Weights of a small mixture-of-experts language model, trained from scratch on English Wikipedia: 64 experts in each of 15 layers.
Below are experts of layer 5 (counted from 0) of a mixture-of-experts language model. Rows are named router (the router's row for the expert), gate (a neuron's input weights, with its number), up (a neuron's input weights, with its number), down (a neuron's output weights, with its number) and show model dimensions 0-127. Each number is 500 + 25 x the weight over its row's rms, rounded and kept within 0 to 999. Numbers have three digits each.
After each expert's rows: "comes after" lists some tokens at least twice as common just before its tokens as in all text; "comes before" lists some tokens at least twice as common just after its tokens as in all text. This comes from a sample of Wikipedia text that the model never trained on. Tokens count by the router's weight.

# expert 0
router:494520504497479517500505537439484489469502477536535517527467492473511501479521556541481479519533450526496486529469510532536490535465573533485521492455517473530484523524478514494523519526496516533489517497519530471484562475509519457522513496471498494516465488479483491496517553463502500500455505494498512547521526504522485500510505497498565519489496464488510486520513494500505500499517
gate0:514500497502481463482529475515512482514507513486482521514479471509487529484530499526472516486570496530494499478516480484554459508474497493488475485505535509508517498539516518476491491558514537533557514499502571511511532477488470466491481464514487475510482494494510549486501538535490459476441504474445492523503483510530508554527505503509527522511485512492547517491468473510478531482493
up0:547502543548545512509471479483522512521466474515488507495537481513448534494527504517519489465476515492494520533509477508480487495538452489505452477522480536476493499508513489450483488520475502556516513515502475509448504499529529509481536428516525489476481543517508483518500504499501498469501461490493528534519483473527525466546490536540455501467494494527516513491475499495508525515503
down0:582547526539551522460499514487523499516516452500505470497485543487503484518489459534516483459487521513479506476502526496514544539504419485534507548499517493496432470512465521470497481539495498518480508521519501503496507487505528481490503482497512520535485494506474461496491491469493476488475493487527500537521520490517481538499520493493482495500475524466490515502515537488506535464532
gate1:571486499508523514503486508501487448496539506453503465532486484498539506491527514557506517484469477485508489483540469524525498514520508498487499490449490531504463519507493495477502487486482506544468484499529503494508528512536533404526478521496464474521515468490464497522492495486522520528454499495492475548535459515508519480469520479513525500464488547477509510511503513500518472530488
up1:450511532509521487510500470509519486509493502494464499491493479536493491493509496500507547463531493559495507519502551461520454473554458485524507475532519453479495487477491493477524476468522500488495513463510460472560463506486531491524516474494488488506474503536509490469466474499486490519484468486483473555497494504447483492516502535532510500494471524503531447482465456497531512467492
down1:526520491483482487481455479536496490483516475508481507474485490490505473481450490514497476479539513503499476503499506498507492496496539436469501477465487475482438477517514540496507506492495531458472510560466479524449519545473523498468519456511501493454475514508474492493545506514530496476521464502444518512550536472506515516526494529537526475488535500476491511508508539528484523490475
gate2:465465525511530497504496503506547479506525498547515553515477499469473503541565499504459518457494463496516517497510498494484487478507493495496530471481506471532466482467543484472478468456486481495483456463511521499486551513490486480498477473469498498530502534517474539526513536500515519515474507511462511510477508457529461518515495482496526491527515516465471446462511526542517495530518
up2:542483484494513503496473524520513472475483529471495491519525491529555514490518514509485467517532485510501486518488500479455508466485492500539534472504488463459468481503489480509484497574490510493471496501528499453550510523505523546439442509532484469493482485549485528510493481484530507521460485468469530508516511526485526459520496502539559528516509510520492506482533494471480508477514
down2:522508512472535539472517518499523459526481494457450490502569534542471481497483459469511471496485497530480537504472492516489516534512455483528480536481478504489471514535473509519446509504526490507501503532491492489489506527529462523506503497506540500454489490517475457471511479506508509543474519515472515527511546514529520528486449511517550504487522515474513549510497497507467486537492
comes after: "\n\n", " |", ")", ".", "\n", "=="
comes before: "\n", "| ", "\n\n", "-", "|", "=="

# expert 30
router:517466523525477487492509544449473494530491509484543498472521439531500479474500502547465471485525511526494494526523521478484521498489546499482530466470486500509501504530492488517574527486469531581505516493503513492470531477536502498488496457493523468496478482452495482471519522446489477488494521471511509527496521529481509525516478473500538496459492491472538503516485495523524496522495
gate0:482494526506465523520483485483454474475518504506531519494507477513473492509481516542536462522514478525523506501496485523492513489525531514536470483471519545502531490500470491486483508504496498570529499516475488498424518501511513539556460506467532515519496521476467465461506513515528501466450497484531499552525498485519522486488496462471494515508439485545504535527483507508494490537508
up0:516501529531481528524475514474537505508485493521488522499471475510457445479534502486460478502452511499568485489512509472468513466537540522514506483524485544502483508471516469472461484530510498484500474482506527477534506514509518517534539481512486505510481554525494495519471521511452521482489513465528531552501536491494542524502469528537494481497494513519560492497492472517500519499546
down0:499487514470455429502514500477500478530504515502503501467462514482512508523489525471504523454488498499530481486456506476534505510520521489525482524532511490517532483509530516441528474497491500492520477521532531455490536501539472521561517470520539483471510553491487529528547540481506533507458499527518479479537517528527521470482488476500493528517469482489502542471469521500470494507507
gate1:490492487558510507522507448517487461535508509459499541496512462441453525518506503474514479501518503517534510521509506505489490452514532485539511506487502503528474473470527502503491491447513487527538502521558491518496548503499522476510463456448536508522500517541506498515509522480501515543491512525468504494489478483469482546530531504479521518522514559494489462504517536498498486462498
up1:503481486453481488468484474536536507505499538510467499516517490513551508489492516527535528543499510498485513463530495534496477516517465479491458500502542529459511520457487478481488470543499490509486519447490478511498528545517478520517470520514503496497514520507467463486482514489502456507500468521516480539512542523526565462464474502482525504529545476482478540461494507484500477514454
down1:520491476502480481452494500477509479479512454484500503498486444486550492504483532488495506584546471525483474498512482494510523516497486522514488492488476515514540515517460493481524477562493537462494482505534499487493556511468476509546510489528497552539543471483502495487506521461468512512500512507512476507488528493540490476484456463505492516524478492479484463505472497485546501538521
gate2:521522509477453447523467520538509488485496505476541462473529477481525491501435505520471514499513501563541472489552473523523494516514527460486444471477545510517518518466498493470576530501514522490512537503540508528440477495508487498497503479481471515499500489507484486538522461487504470497487484498537472514525487497480495500505509512510506492489479494474521512480476528510507483474468
up2:540471518559488463523505499527491480519525487486501507454464514497517437486505483471446508491437498508486479478480512494497542491496533504431504480516467499482498540499490473497464480499494473528489527543526487494503483513500483509503501485555488509493533493529480465489467479479484512492497504478458539529487536459530501452492489487521480494496466540470546502468496482477501517473525
down2:546528482497525477551510491502521516471514502492524520477488504527470496477489540516477460492487492550526524492476468504494481546529539487445510503508500455483481525457559480490494528488527490521493512526470481495491479505449443477462544486527496468488547512487493476517499492501501508503504519525467493459497507533544472460460478515515473474507501499528508473517529532533464510513516
comes after: "\n", " |", ".", ")", " |  |", "=="
comes before: "| ", "-", "|", "The", "- ", "==="

# expert 8
router:554485517505521484513493493474497445477517489537523532481512484514529524486500537495508498495530505519504496488502509510530523522494515512470516457467482517520478494493482477505495525512502502535448489515505492475473555486544487463506541479497492485507496506497483507500520568498453504523504495479517520556547506514533504502542498538502520556500489506466511520481451493496494595527523
gate0:502508479483490518481491450498488508494539494540536493477439445497500511491498492495479488523490498482473528478529445517488494556520484499533460531465508540521502531473558496482522509530495491477494498553501536564475547469514494493508528505497459539508512518507461514544515521534503471500493521495527505468486518538521455519498543513509506483520478496487504519513509509543511478500518
up0:492517511551509462505460505533502533506530499509511488490497502487493520452578516445497484589475493546508517511464520497515473539492488544500453443494470499517516549493502477501501503467501486481503498476509477462497478531505473505549506523524532472501495542506496505479476502484488511515512490523460496509506484471529495517463471505485510541489508482493526493520518547471493511479508
down0:452488534487523486491490525550482531507512496531499455496455468442489504465514528510522503509536503466523489468492495508471487500507512518520489488459513490432497499528509437525462472551508465516499491501484493472523505546492476504502469490467488529458467450517497510490522469523489519514513528498500492507532559508483488512499484485437537500534468504519480526497513490487488487479516
gate1:536517553439484495493511492508519520526469494479443537497494491453471451501491513519538492459501494498497485509475505523507491499491493470477503474498512512476449496536501515487490518489559504491508514475513484542528495469526554499473501491533457506514486514488516512481438482474467534510524514474451495465503493509524545539546480465524495489474491505530481472540513492500511480538500
up1:517488559526488446487512482519459499535537523505489463463515520548501488499519495497544517531502516510532512491486549488534494536504487510501524463520489463501511490491466482486473510511512476484530498536488548519544506451537466497459483474530487512514484546514492498505496463493519523492500522489490505494519475503569521487498474461475430501493474489487520470481514508489488468520542
down1:502482471493500478509550462512472512502526496521515428490505513500544521504520490534559513504504506477528499507521505502511515494515541537489522524476465475478527477515530513498501501493530497525515539440473539526481496512517528448482536488488522428526534464503501501488503487503496526491507477519511479498507531539545511542462495538503472500495499493468500519440485508494520518449487
gate2:540499489524507466456475487518515531546500452549492502435490502486570483498510534508492529524456487520490504500481478520513469507463496482493510516491528500509488516454480505512461490512478494489501539499507505497497502494519491554503532509509520537519550493451524504500488494498482513519484547502458454476512496534471484515529495504482487512492523489496491525499581519490526476553475
up2:460536493507483531499502547501490452468500473492448483463496491464502534480442503498544515493524487487524520499470518473513502486490495522516490536519471526502486468552537531521528534466510494480556499489488525541479500565467499483495503481497507475510501485486510515513475515518515474470516496493500518497465524528527474545477527463524524496540505509521532466483447532514534489475498
down2:503461526501534488492519497492470504485485542462521534504476500505463473412504505515459490496536523502449520534491494525500503510515500524515557500489484503521502492482494500474549515513493499474496531485498480482502501493531498478456506462537456444516528482538480480478463508547531525493481479485527514502480492463442471526487515504512518491488524559483503448483515487484517480503497
comes after: "\n", ", ", "| ", " in ", " (", "- "
comes before: "2", "1", "3", "0", "4", "6"

# expert 41
router:494475473491499498473494538459503455475522484514545460520498516531501520513513563566487480504480498483510503526482477483549521531471505488472501457472528475482486520529492550507521494483522490538522531472522461510496512512523465487518510492450526484526542510499516447503513500490471509526516554458477512528536542507521479509544490498491529507497506472474499479511479478491545513502496
gate0:507488518510471451473519529443481505507497486489511507499459489511475535459483482530536478512536489490534503505506549490495481446479490539558493508507495460525466500478497538483500498517516470495503506519498475484447538472498439496474520500500508462517489540472501536494484432449530491544490525485489474506470510498540488508534511488509505479523479478487492502493519533463485470478488
up0:519477518558527483517518507501505500509518521473488471488512525510531507486488517521486516529494509540496442492486492456510481512466493471451544514500441494516479445522451526477479531501506477517526511476480513522514519491481490513522522523503499439519495471500482486536519455450513501472493502495498555487483483453503520490456552466497493482536483519462489463510476502513488488537528
down0:495483489483455483523516496485480483486468525506446516511486507467515500493501513450466482498504484498539509490507518485503518551539490554503459477494540536514514509429517536492510505506500499519459465520476495496516460449507471519507460489500486535480474476525518519481527450531500491527452502499518494562465454491483463491496468487487506500467504501499492444473514498497511488485540
gate1:504477501493518522473557525468500532491517509554518494519507482530467466512499541536525457548531506506527500516518509534529537453543503488530552489497523483537470529534511519494511451478511499500557529494513466495498494484548501487483514470496511501551527493484508492512534496457483505530509527440513527499523493503502504488507492516499544505487507475445495478476461500483518491477503
up1:517471509453550526492488479502452459463486527521513520497472494516524491464512519473505508480467488478475500542490480540514510515509479548493448505497494502499489465521470553520511542481507497452518481549447498549522472486520525526491532498468517459488505448468498526548495522492472505498490525481511510488479523542477495476516482518497515507477538535516537506505502497481492505540523
down1:517502460503464505494552516510492525511539486515534504498493480495470464499453488533530478534525491516512485501540511534503490525530527443499551519522500475495507496494481525432481489474468533477499497495500469483540470485515512504526526490511526484554497508482485482515506476480530478515502552421485513466484482490518497523457493496481505528488457499492496488457462479483498447500506
gate2:500564524475495474484534479506497516530518532525491485485500488483513464525467500486554517497482512560477478466538513492508489546522478463505478487496486475518498520484510496464537522491491500506539536528498503477475536493503496479514488461469504485500536511503494554474470537473495464504449468483501491489477572512559499513516513508526484495469525447508552500524489515499508492522506
up2:499497500476511540506501498522475494456488498486537488510521505504507500508488478518495537485517492493518488473483496491563551492469511476476461487517544452501528483481474464521521482471485503504478513518516510469489490530515444543470557493467535489480511434523506519475537528488475511496476462461523487436493495507525480535497497487497491559487494506462475499479468489496505485462457
down2:477479459490544498530489491466499517509454532508447495467507489523497481498501523501516476522533476477486525550501530517480530488527456528473491501544533509520499496517499451494456502505447502494487472490491505505504519505472542534475485544491506484512474532516461540496513464516530490485482523532518468544501499502499491514513528485478546447516504485541461503537455494488540503463485
comes after: "1", "2", ".", ",", "8", "7"
comes before: " | ", "–", " |", ")", "\n", "."

# expert 27
router:508466472541519482536467479453517484478516511509523494509464488516502483517518550535466529463476494505488499523482482446546499497482543504521477489470490503515503505538475505488547534530520500536487498470505518489433523515530510492525494510472499453511513516510531436510494518504476505539500498514490492567530515496502492494528480547488518484502472504520541491530487507543535538507490
gate0:501479498523463472482510473524505498476501502477485539509502496451491516489490496478518483563476479483482527445455523526522517505499560520490534523478512534486454531490486520477491491512513503491427539516457482500474505484488547521518502515539525479511487514497471504507457485462475504542473511495439493466475502514529513492496555534509455505451496504508507489492504512502537497520503
up0:503528483509541448524537502486499495494481537518479486525446515492510523505525479500497511517473525469495518479465521441506523478521515527490525525495555515507487515483476526489518515530497441516485494500493495465459509514459543529517510502512517488489489542513486541510510521519471519522501549531485510496476490450484481515464510507464460492469510505554433501494480483452504477487467
down0:483467493451504443453493524518505472530480466494542483510501507498489530445466458508476499510491504521536541467490486523484506479475451501521526504515500487496489526514527520489493514510484494502478484446525473546439523462461495515459530469485514484502494467508529480518499531492512570496512501510487487528486482473474538484451501501501511494479525495497516460502538516484487526491454
gate1:510483523527483505522465497527513476518482494489504495479494463526510507476480497519507521494513467446497517517508467575487490513494482468530495506487559520553482531513543480481533498475513573573519510499486484534495527511524479431529500458503501500499500513494511487508509479518489506523464493507509475499534495483498543501525539468506489499520484496487503526441506500481514535467464
up1:507517524472469478521527480530517453516500510532544526465511501526540499495502489519527513499506509519527498486539525479534519516489492542503497535486473472508483525528466504484535536436551490515520474467461551532515521468501499490497493527514475518514478513494484512499535484532465535508480497498468493514504476479515473497484477518537457509478453450474489497536555548492482512523519
down1:494504493532533529521544500487499554528490510479518487516462521509493496511498484491519518462499497509494525487535527518502488492495521490496505443528493567530544466464505483489536544521509496531458487520490488526493494517517491494532528516532513485507554478528529525506518544519510489489500509495497468473492533496523530503547526465529494453503534485499528452490506489517415521476498
gate2:498498486499498470507509502502562509479514493462503500482521486494541451512517518507455522536502506473515507489509504486528476488500544445499503571481525517515483500544523483529523505495529497519478476543496501488506512485461483543486488501484439484535545505473510512487550511503516500520504540515483537525534486461519532530510512505511470493499508531473473508518503521487484492590525
up2:531539507514500531489510530542486463498522475529491529503493477545498521501505503516553470494536514475427471578519502505482492450537463532511555476522534510520496479478478535462472473504488508506525500489454513477558474506528517508494514489501509484513529543481491490484502517513500526476511502517478511499481510441500516504513533479515490514502488466533473484467481491494495481488528
down2:418514533508479481477539491489474492466501528478482496473470494524465494520507487508508480455502521483512488534490469497527503480522523486509479513484477507495570540491513499478494465520509484468500539488499538523531547469524492512516445531443471507501499533488518494522540511498481529504551516500507482473530460522493501467524507548451519522484460468502499500498485460502509496497514
comes after: " | ", " ", "–", ".", "| ", "; "
comes before: " | ", ".", "–", " |", ", ", "; "

# expert 25
router:541493502488487510477496514435467458497485475481484505481501470540555532476542542564535475492505493506475514521510487530528484478485533495454534449467512478531472493513485528476514519508479498527502523479528527501480528447529508505490507507484485480505531493498493455446521518481497490509504550464476517558512507509534510512517528503519520511497541498463506527489484478501506526519503
gate0:530527548509491496488489517510513497504519454545513518496467483499474472488470508542515458534504498462453484510484476517543456544487518548485499531483470545517509524514548491479466492457516505529540528467504481504505500463513502494521486490474492495546510504473521458503453505473485474510518525457509469523470532467520489493488506473524465476471495530507524520488497481545491491488545
up0:518504474499497522497486485470500557544495459497487496473524535498498498508461484480522517512533500479485488492556503500511465552510474478498521479495517490557508481532509486488486493482499493473516480482499486528509512476494481462468473503477486540460530477509548491411499517490539477487472461509467470557505461487505489515485475472486455467513497479482482534464539483524486493485481
down0:516489506496502522514496496514507466491548448506464502430506487460488515487469459503514515483475509461481491504492461449520497500574492494511497477517473536530487465467524474494498480490496530535487491476501541509491485511503493486481519521539494470545473528491506478478497515460531515465521505508485499498502503506524492495497458445520480472460523554476523480458542506478461496467515
gate1:496536530472494492494512509451435498527498475484528523465499518533530507493468529551516472504516484486474520464509496521483445504476504456463456522467489495552489515482513528472517522483492501507517517497525538519489595478535502507519498459488480499514524504512530525544508497486564502498510475484464542510494490486521537514485490487478521518531493491502517522498514507513504483514473
up1:474513514448471487478505537468477507473526483482489529533491472495531477538454518539503499515501493468506516481502517536508492531502531544493458508476481506524475523488533501540458493486518469511530496506531508542507529530478512500465520467525506501511508516501477502511466530428533464487525485472522553540510472482507519522535472465483492487495483486524510521460468477495487531464464
down1:510509483473478500514509492474502509483489511498438502505491478509502500524539480504468467488530515512560461486517485483504449500521469491487525472520522455466522488493512457492518522502500529512481550494477463527437506480451466500532532501542521470507538539528552487512522508487475529504493550516487527486503526506523505489477485495499489561473492478518494496531475463464506461482487
gate2:540479484466537479463500495458456515519483496502484484492505446508542528492508507549525500521511495476491521502512494526510448506498498434492524498476519525542486510513503549508526518483495511513507555518504509538492574515539486441502505483474494492524521482469511484495521499532556496494567481490459470498519507511522485503489523474497524493479510466483500527529525506529501523521497
up2:504499495504480517555491540504524502521481507506507490511468483501501502473449485518484538475474540485510506470483507478485475517500533521543520522502464522504531515525475444462512546536501498513527555498523512488517489519469510484474473494491527467512491488486501528495472530524481436494516528472520463521520561500500480488477471499524470449466488467519495535500463479477483447522523
down2:500487516524496525496517521515487498470477515486515536455480510479532535502491484496510505486525479516500536486540543539489543471461478523532556493518512475439504447520460529492521468469485541499480484497486502502517520456479502502485508501505491498475505460467550449467531515483519498521458467508544508476501507501458536512487488543479504503509506499529549467503515487477541467504494
comes after: " |", "\n", "3", ")", "1", "4"
comes before: "| ", "1", "2", "-", "|", "0"

# expert 56
router:521485499512526467527464518463471477488527478507525520488457473502478495495485504530454489448497493492468486527490502454554486506485536506510465456454473484523507526505498510496544505509517490545481531499503502512469520491530503522499495502456497450530545505469486452511486513518477505502503502511483524598511521512514533498524480521496512502481459497502549477539500481514502527527510
gate0:475486536468527528480481517462476473466513477512480534485491529485487541498516511475454506458522468494452530536494474496550520497499534517499461485548504471530494480549505503494483502459497478516518515479499473503502478450498520505486522499453478499527540505484477490484473492516496539500469499516515502537505516507459464513459472442516490502487469487460500437532512475521486500523521
up0:509495498513501515505509449504496486512514488506536493493545513519509481491511497505514484584495517509554465539532520515440504504517493516483498499469481508448479478480487463497502493535465479462484480505475525518553508459529529497477499546503504550511438472526501520520510522441456482492499499471516514445479490484516488510503501538507495478495513529484482525496528500535493520457493
down0:515483506526544518438517494471515546424456505513480498472525490502521489459494487484491525520488514478499547484519492492512462520490465486505475503490480481494460522514545548516494530487507536492510448469508509498498492474517525464496506454500501474522487517490508509538533492473509559500527491513464467513490512524503524502523464508484498542527515543490513556496528540500535498504467
gate1:499512511497521530487507502512504460473552510524509511465520501481520526501470524518501493501516481468471546505519477510481526493438499473488511504499510521496477463480461529499565507467502474536464511485546504507566466498516509480496517521531470523525504499457425471493493495485466522496499462508485487510489507502518530491488460467493556526535467517487524492527496544524516528527503
up1:490503471526473491467493465471523513530507462456500494481486488523511485522519535529544516513469500519473512474516507534427508485515460450465509503516523491470463430526487532488501495527502526511448499541521520516494509537528519481487528540504483499510472473528505508502490491463539509497523462456496518507491518523485477508513510500509510537508520543501508505495448530532507531455511
down1:528475500498517516469504512497491449518511473510507522483495501512498469505518492493482503524506486515471522473473533521463495513546508451504555513492519469478455529508467481462517471484527510496519531510520493485480510580519477535480452508494527476509574496502489522536525491507535464488488506535492490544496485510494511518448504517557490485512452526512455518526485514500474482525490
gate2:542557523497469519483529547518520481507500506528471482487475477491498484513469487510489500467509465486437490548469493499545490483449495531469494463486505518553519504545520472513485483494518465549553495506510467488473501498503498509512532469515486489540499530480459509479517519485498476495484487498468484470490510494523501513461510481504490521491449482448497568497468497496507491487462
up2:532495499485527521439476534490537520543484456485463509530470510506537528506526497509481520464482476453523505497507449531518520520506448508519488492500475491512495476504484521495487479509470488486527486496494474483529477452530511503519496473506502491511506466480505493436457509501471467484513443515471522498484497563492474503501466507540509521484507553522466516499465484493455482532522
down2:511471513487498477485493506496495526543532537531540494525448530514499462537525485481515466485509441504469487535524527454503432490483505499539490461480465521504514489502509494511512480509471519488470502523537469513536504493547491523556510497496510487493516492511509448475490563499506503479452468528506503505471479502490532497512486508464509455518449537518494528479475503505502489486479
comes after: " | ", " ", "; ", " (", "–", "."
comes before: " | ", ".", "–", " |", "; ", ", "

# expert 50
router:509466497511495483498481514426518471503502495506518514513528480526501497461495527517491492505479464497475481491502514518533517484492536474466534476493471456529502522472517525494497484514508487545485530470555540468464543457567506497487527498485498467536544474479467510510475516498478523518533504475462503523530535466509480507522516495517533482492482535465531494513486473476496551538521
gate0:435492532518452513473459469479502503498491510471494514525476463508537464466531535527508470547486514486517518528521483500467485516510475510509474492480496488522501473486496497499520495474539536495507549492518449550490552503513494496520536497500563468489471470472480488452460506475528504527458474445526489534483503502525498476474478499484494506539510513499475536517532509505494493511500
up0:488419526509485435509493478516492503505482467502510490530509528549517507460530489489516476473483481498513490494530501493454500481501536524466537497480483493531488518468477486509506525487497530528488500568510518450485501562529478481503530481493481509499494470484493525488493514522461540515504473492519496523512468510503489497472467503509481477419518520489490534498488467489525553526489
down0:515528513497501531521486467469538479505498505468519542466504529503466523475495536486517498468512519540510493495551505466489504499448544537470511527556557533471514500472486533503485517459509503481524488513525525499497479504531482532473506494503499475466469503530531493497476489494492524513479530530540488517508463519510487515492470502507524497582518542517462502497510493551526498516462
gate1:487498510525488457490508491496497534472524478528506474508499507519489478527504503464445508536466506489501486488518484521500556523515541463482501465518499516480543486489549540469509465551496483573499522505508506516492511469498517481486540487537492476529539462501485504519475493487525494485504496485522459500512500490534502488498503488513535502526426535484584486479463498496500501527513
up1:486453481499524520491467460479470547493493507556469481509474504488460500512545503473487497473502527515466515470516506484503465525500434471496499498513519515489481454505481520493514512504486495417501485546472463509515517553499495449493534459510509508484499553497547510480524508540506475510493511468557483487476441500458497503508498508491503512470502497511494487482484523514516500500489
down1:524489526482511478495552532496493470439515486485547462478458477497508509483508491477506470518490453511502485512515478453517531505457528480510531502487461539509526520518519509522487478534489490552478508477494512515529466510471506495503505509501500463505536498464500503495499453503503497498501529483463474550502540458497504456439482450444490521496463478462480463502509498510517490521514
gate2:504466476541471484522447518444448469507541456479524520539506490478503447480499545515514489522482489496485535552488497500494486519469506481501506501509501508469507507530489539494474518514521511506488516491512511478486500503563506461524479494490480511481520516470470482473457488463520497532480491533517501526485476498521474528460535472464460530507510548557484501501497485506519527490457
up2:470517523506547451520528486441510497529487480498468519477470492505501473462516481460493473492509493484485485472510544511499509510484493468446531508477478511476504485520473542473483548532477553485526518516496553513458505470498515483499536564514497482508475480481493514557467503513495485461526490469481505491464447507501475523485515510515486458485480518505524486529477524497483532526490
down2:479521474515503486524558555516515500498510498488532479493484482462473463498481483478526506486486539478510491480488467481449525499529494488506504473535517534480470503529513534557516482483566503532497441494524526477522471546457483501507491511518473511455513549491500462478473474513514523544492491483497514518468534521507522510506458510514447455506512492485484503509502508525472527505483
comes after: "0", "1", "3", "4", "2", "8"
comes before: "0", "1", "2", "\n", "3", "4"

# expert 16
router:509466483513513507507451494495520440472482488536566525517502491535506506520480566547494524474517491503459533489518454464515515495481527496486520474469515494493489507511486497486527507516496555531484515497495510497456501498532516513549526488443514489532505494469485496526515518507511513504547498461529484557504516538529510499535510499516564514508477506492520503509460487507529536486502
gate0:523515491483491527463494550528461516495485505472486475471511473517544486504493518500483514517525486503486515482528459532492500527514510418499501517492507502507471531504521527496560467526517495523530522512485517529462512484515540507526493537496458523503529450482495507518539507536513496473511477498498488484497518503515506491503588503503521529478511491438522482538464554528507498507520
up0:540484501524491535496485479510451526539509514534509427483442511496540485518516501491498489522532486529500511525480436459494484515507493479486483488508484481495551510514493497498511465515502479496502501543488498513525460489513535509536494505501466518513496471484531479494476523504507516513566526527451508479514568502505520514483487502525467527483539469434510462509511487516525496522482
down0:511503487449478444471471492510511487525434503508515455510478503472484557454450455506489499536524500506487492520469494494464538506446482506543533500533523496511495482529554486526473474484474511437507489520482506488477470527510494511528472543449498536494463478516493511486527488504503493512475491490534510503485475514467491498490500549496523537524485501518515494528503486504496481525492
gate1:482501529490496453529495438498572480521508491506527528522504480519493513510491500505512485478495482513492504460506509502529429531503513547553496502467510507497483520496509491467553519493528537538513541501476477486513531457522480470484500502495518504515527518475465526494509504532497518529499459491509429509500517525525488467505504529536495470475491482483498527508519491513566542511477
up1:451488492512494503509511539483538541503553492482483416537508473482480474487459489485475460495531518496443526514469473485479505494471494500553490479506477551510539524522490504486474479509520482490485491478490480485524479481493506484472486546550500492502474485517472472492527487488522512465482524488487488502530460456525485477500511504475516545533487514444493493493490523489512492506451
down1:482516459492495523500473492483528502450511497460510493531491506494475469493507499465465516528509480534503495479534449489481519478494481469515486479463500477510478527497499499541494480533495553493510485514484499530515485515490479458477494522444522517431538488476543514467531466458465437492460509460484517489499489490462527511526456515478480512512503513508522536474498459524499473499471
gate2:484491477452532482492517479506504506538466488512482506521513513482485496486505547549494471528546491555439509466536497523526500511507481499503506499525541453485490544513455527505509541502493501515458481459519487538476500474488480570496482519474470490504529469495538496497512505504516499510501501529535527510515451498500459546535491476492482489481529497513500461541537534494525509490508
up2:495445520477474467484484516507544490502471502490501540504503509480476498478570499504505492526478496461512510492470547506534543505509527500554509503504512517469478507498507488499473445487500492534491473468533515529485492473521465514500499523526491499513493525504500484514519477529486501474477558512505490470506463560460529563523517499527505499505509516497487449552546547525511505506524
down2:517522501499520512459519506487488538432540530474465445499528509492507563488492511472507495495491481500513539521491484491484503490479478523507469504545503512489516521542487564511541485524501517529527506496487515471525481463485528488541503512499475554535502468515551518473495478487523462497494498474481525523541514449497480463512524489466520502501484493493487511491451479545493499536481
comes after: " | ", "2", ", ", "| ", " ", "–"
comes before: "–", " | ", ".", ",", ", ", "006"

# expert 15
router:510499496516478499494482519476523469478546485515509500496489482536473514510518522545500476467492507542507497533503499463524486471481512493506511457473482482492504532520467506470504491518511493535511547455521521509478542516523475466505506504452494472542531518522524441499496497524451476559559520507469513543519524481484510517552490504511530521474482491473536452533478487534510531516502
gate0:523503512498478514452509489535489458482507498484512523443512504505500515464555530539529442531488482465466491523534537488469493514528547492472501515496519507520494526462526546508490479485501515542517517541494454485495524511527494544538511506489512494582537495505500488508509495492492437525497529507462504483482528502496502553483515503517482523482498530487504500475516484529515532505513
up0:501508538524483440497479487510505505523507513508489495482555522474464515484507495460475506501523513495493465503491525492491471503554489501494502544500479516564496535548504469477479520520499504502473515523489459535455555501495461463482467537526517505509508496494478520514457477473472519510524498550472508512499434485510515500505532527473478537509498454521442519522504516503499498522474
down0:446474522490502493467463495471457534476473471498466485532461509493517489515538517528488507508516505482548463508474500482535503497483458516521486465529455496478513495530496528512486501485496507509519516464510484533469469509412534488481522450462473527484494512507525496484516522543531521473548504514513491517478485494519533479522481462522492496471527484524519520528550492516493499466499
gate1:502514495480527533519529491493497493504465493514488551518506482432549484477507517544495525487551468481468506511487493513504495503460527477477496525503535530501488487575443493519485474485516514520475539482522504483544505470493546483494496496526541479543513512498524477503466499488492518524522518451474522469519504537488520529544529512530516505502503538464448508515524501495523495514480
up1:532486493492503527494536501506500468507462529502492536531494497519508533489527503506493498529504507514488488523516407442476499462535495514501483551509552529513528471503495446509459495461517507519488493519496515476541487477516509492519479530435517532537461531514498528502500508471528470459497488503492511484523517498488523506506524535539556518481500503482481532498491460490531498532515
down1:493482494461491481521505501517524468496474495493506488467457499510515509532531547505472506483535483502514480523500494498487452485517515509494491485504496521517509516479496505461517528565506528535504471476523511500535507483486504538540500444508516461500512491509497475505505461534523459546495508569480510493492431464512498471537497506537525535488507474485477559487469482541525475548499
gate2:513501507539476513490490498478533503479529484478513498482497488511531505499490532513484514534503490524545527540483475502477540478485518509463497494474528525485488469520510504478522493496525543512511499550536480524520514507468485487538589498437534491502530516477529495514520541500510454495518525414489517524499469507510508505503516473508520467518524492523483493475455481458537494471492
up2:426437489499489515486486458482518501528513503499484508540483511477488538502497493478507498482494492549504497473468513452552546494484517493537486485488493470482515503510503503506550513487507529524498471484512535484470478518495508493531513492500539558514495490486506505474521487555527515467490510518547501534505476533519482521504490504502512531525436490507437479506495523516560511495465
down2:522513506473512491548474512539475515510455505466520514454502480504519464529500514521429487507501522471490485490478480507463498549486487535472498504512501480543489539510489485517484528500461498489496482489492496457531522505512523534490452513508501460522493504531484522473495501465488484537509501499492473499485509478527472514486521561482486464482546446525558529490443467492486507527525
comes after: " | ", "1", " ", ",", ".", "; "
comes before: " | ", ".", "–", " |", ",", ", "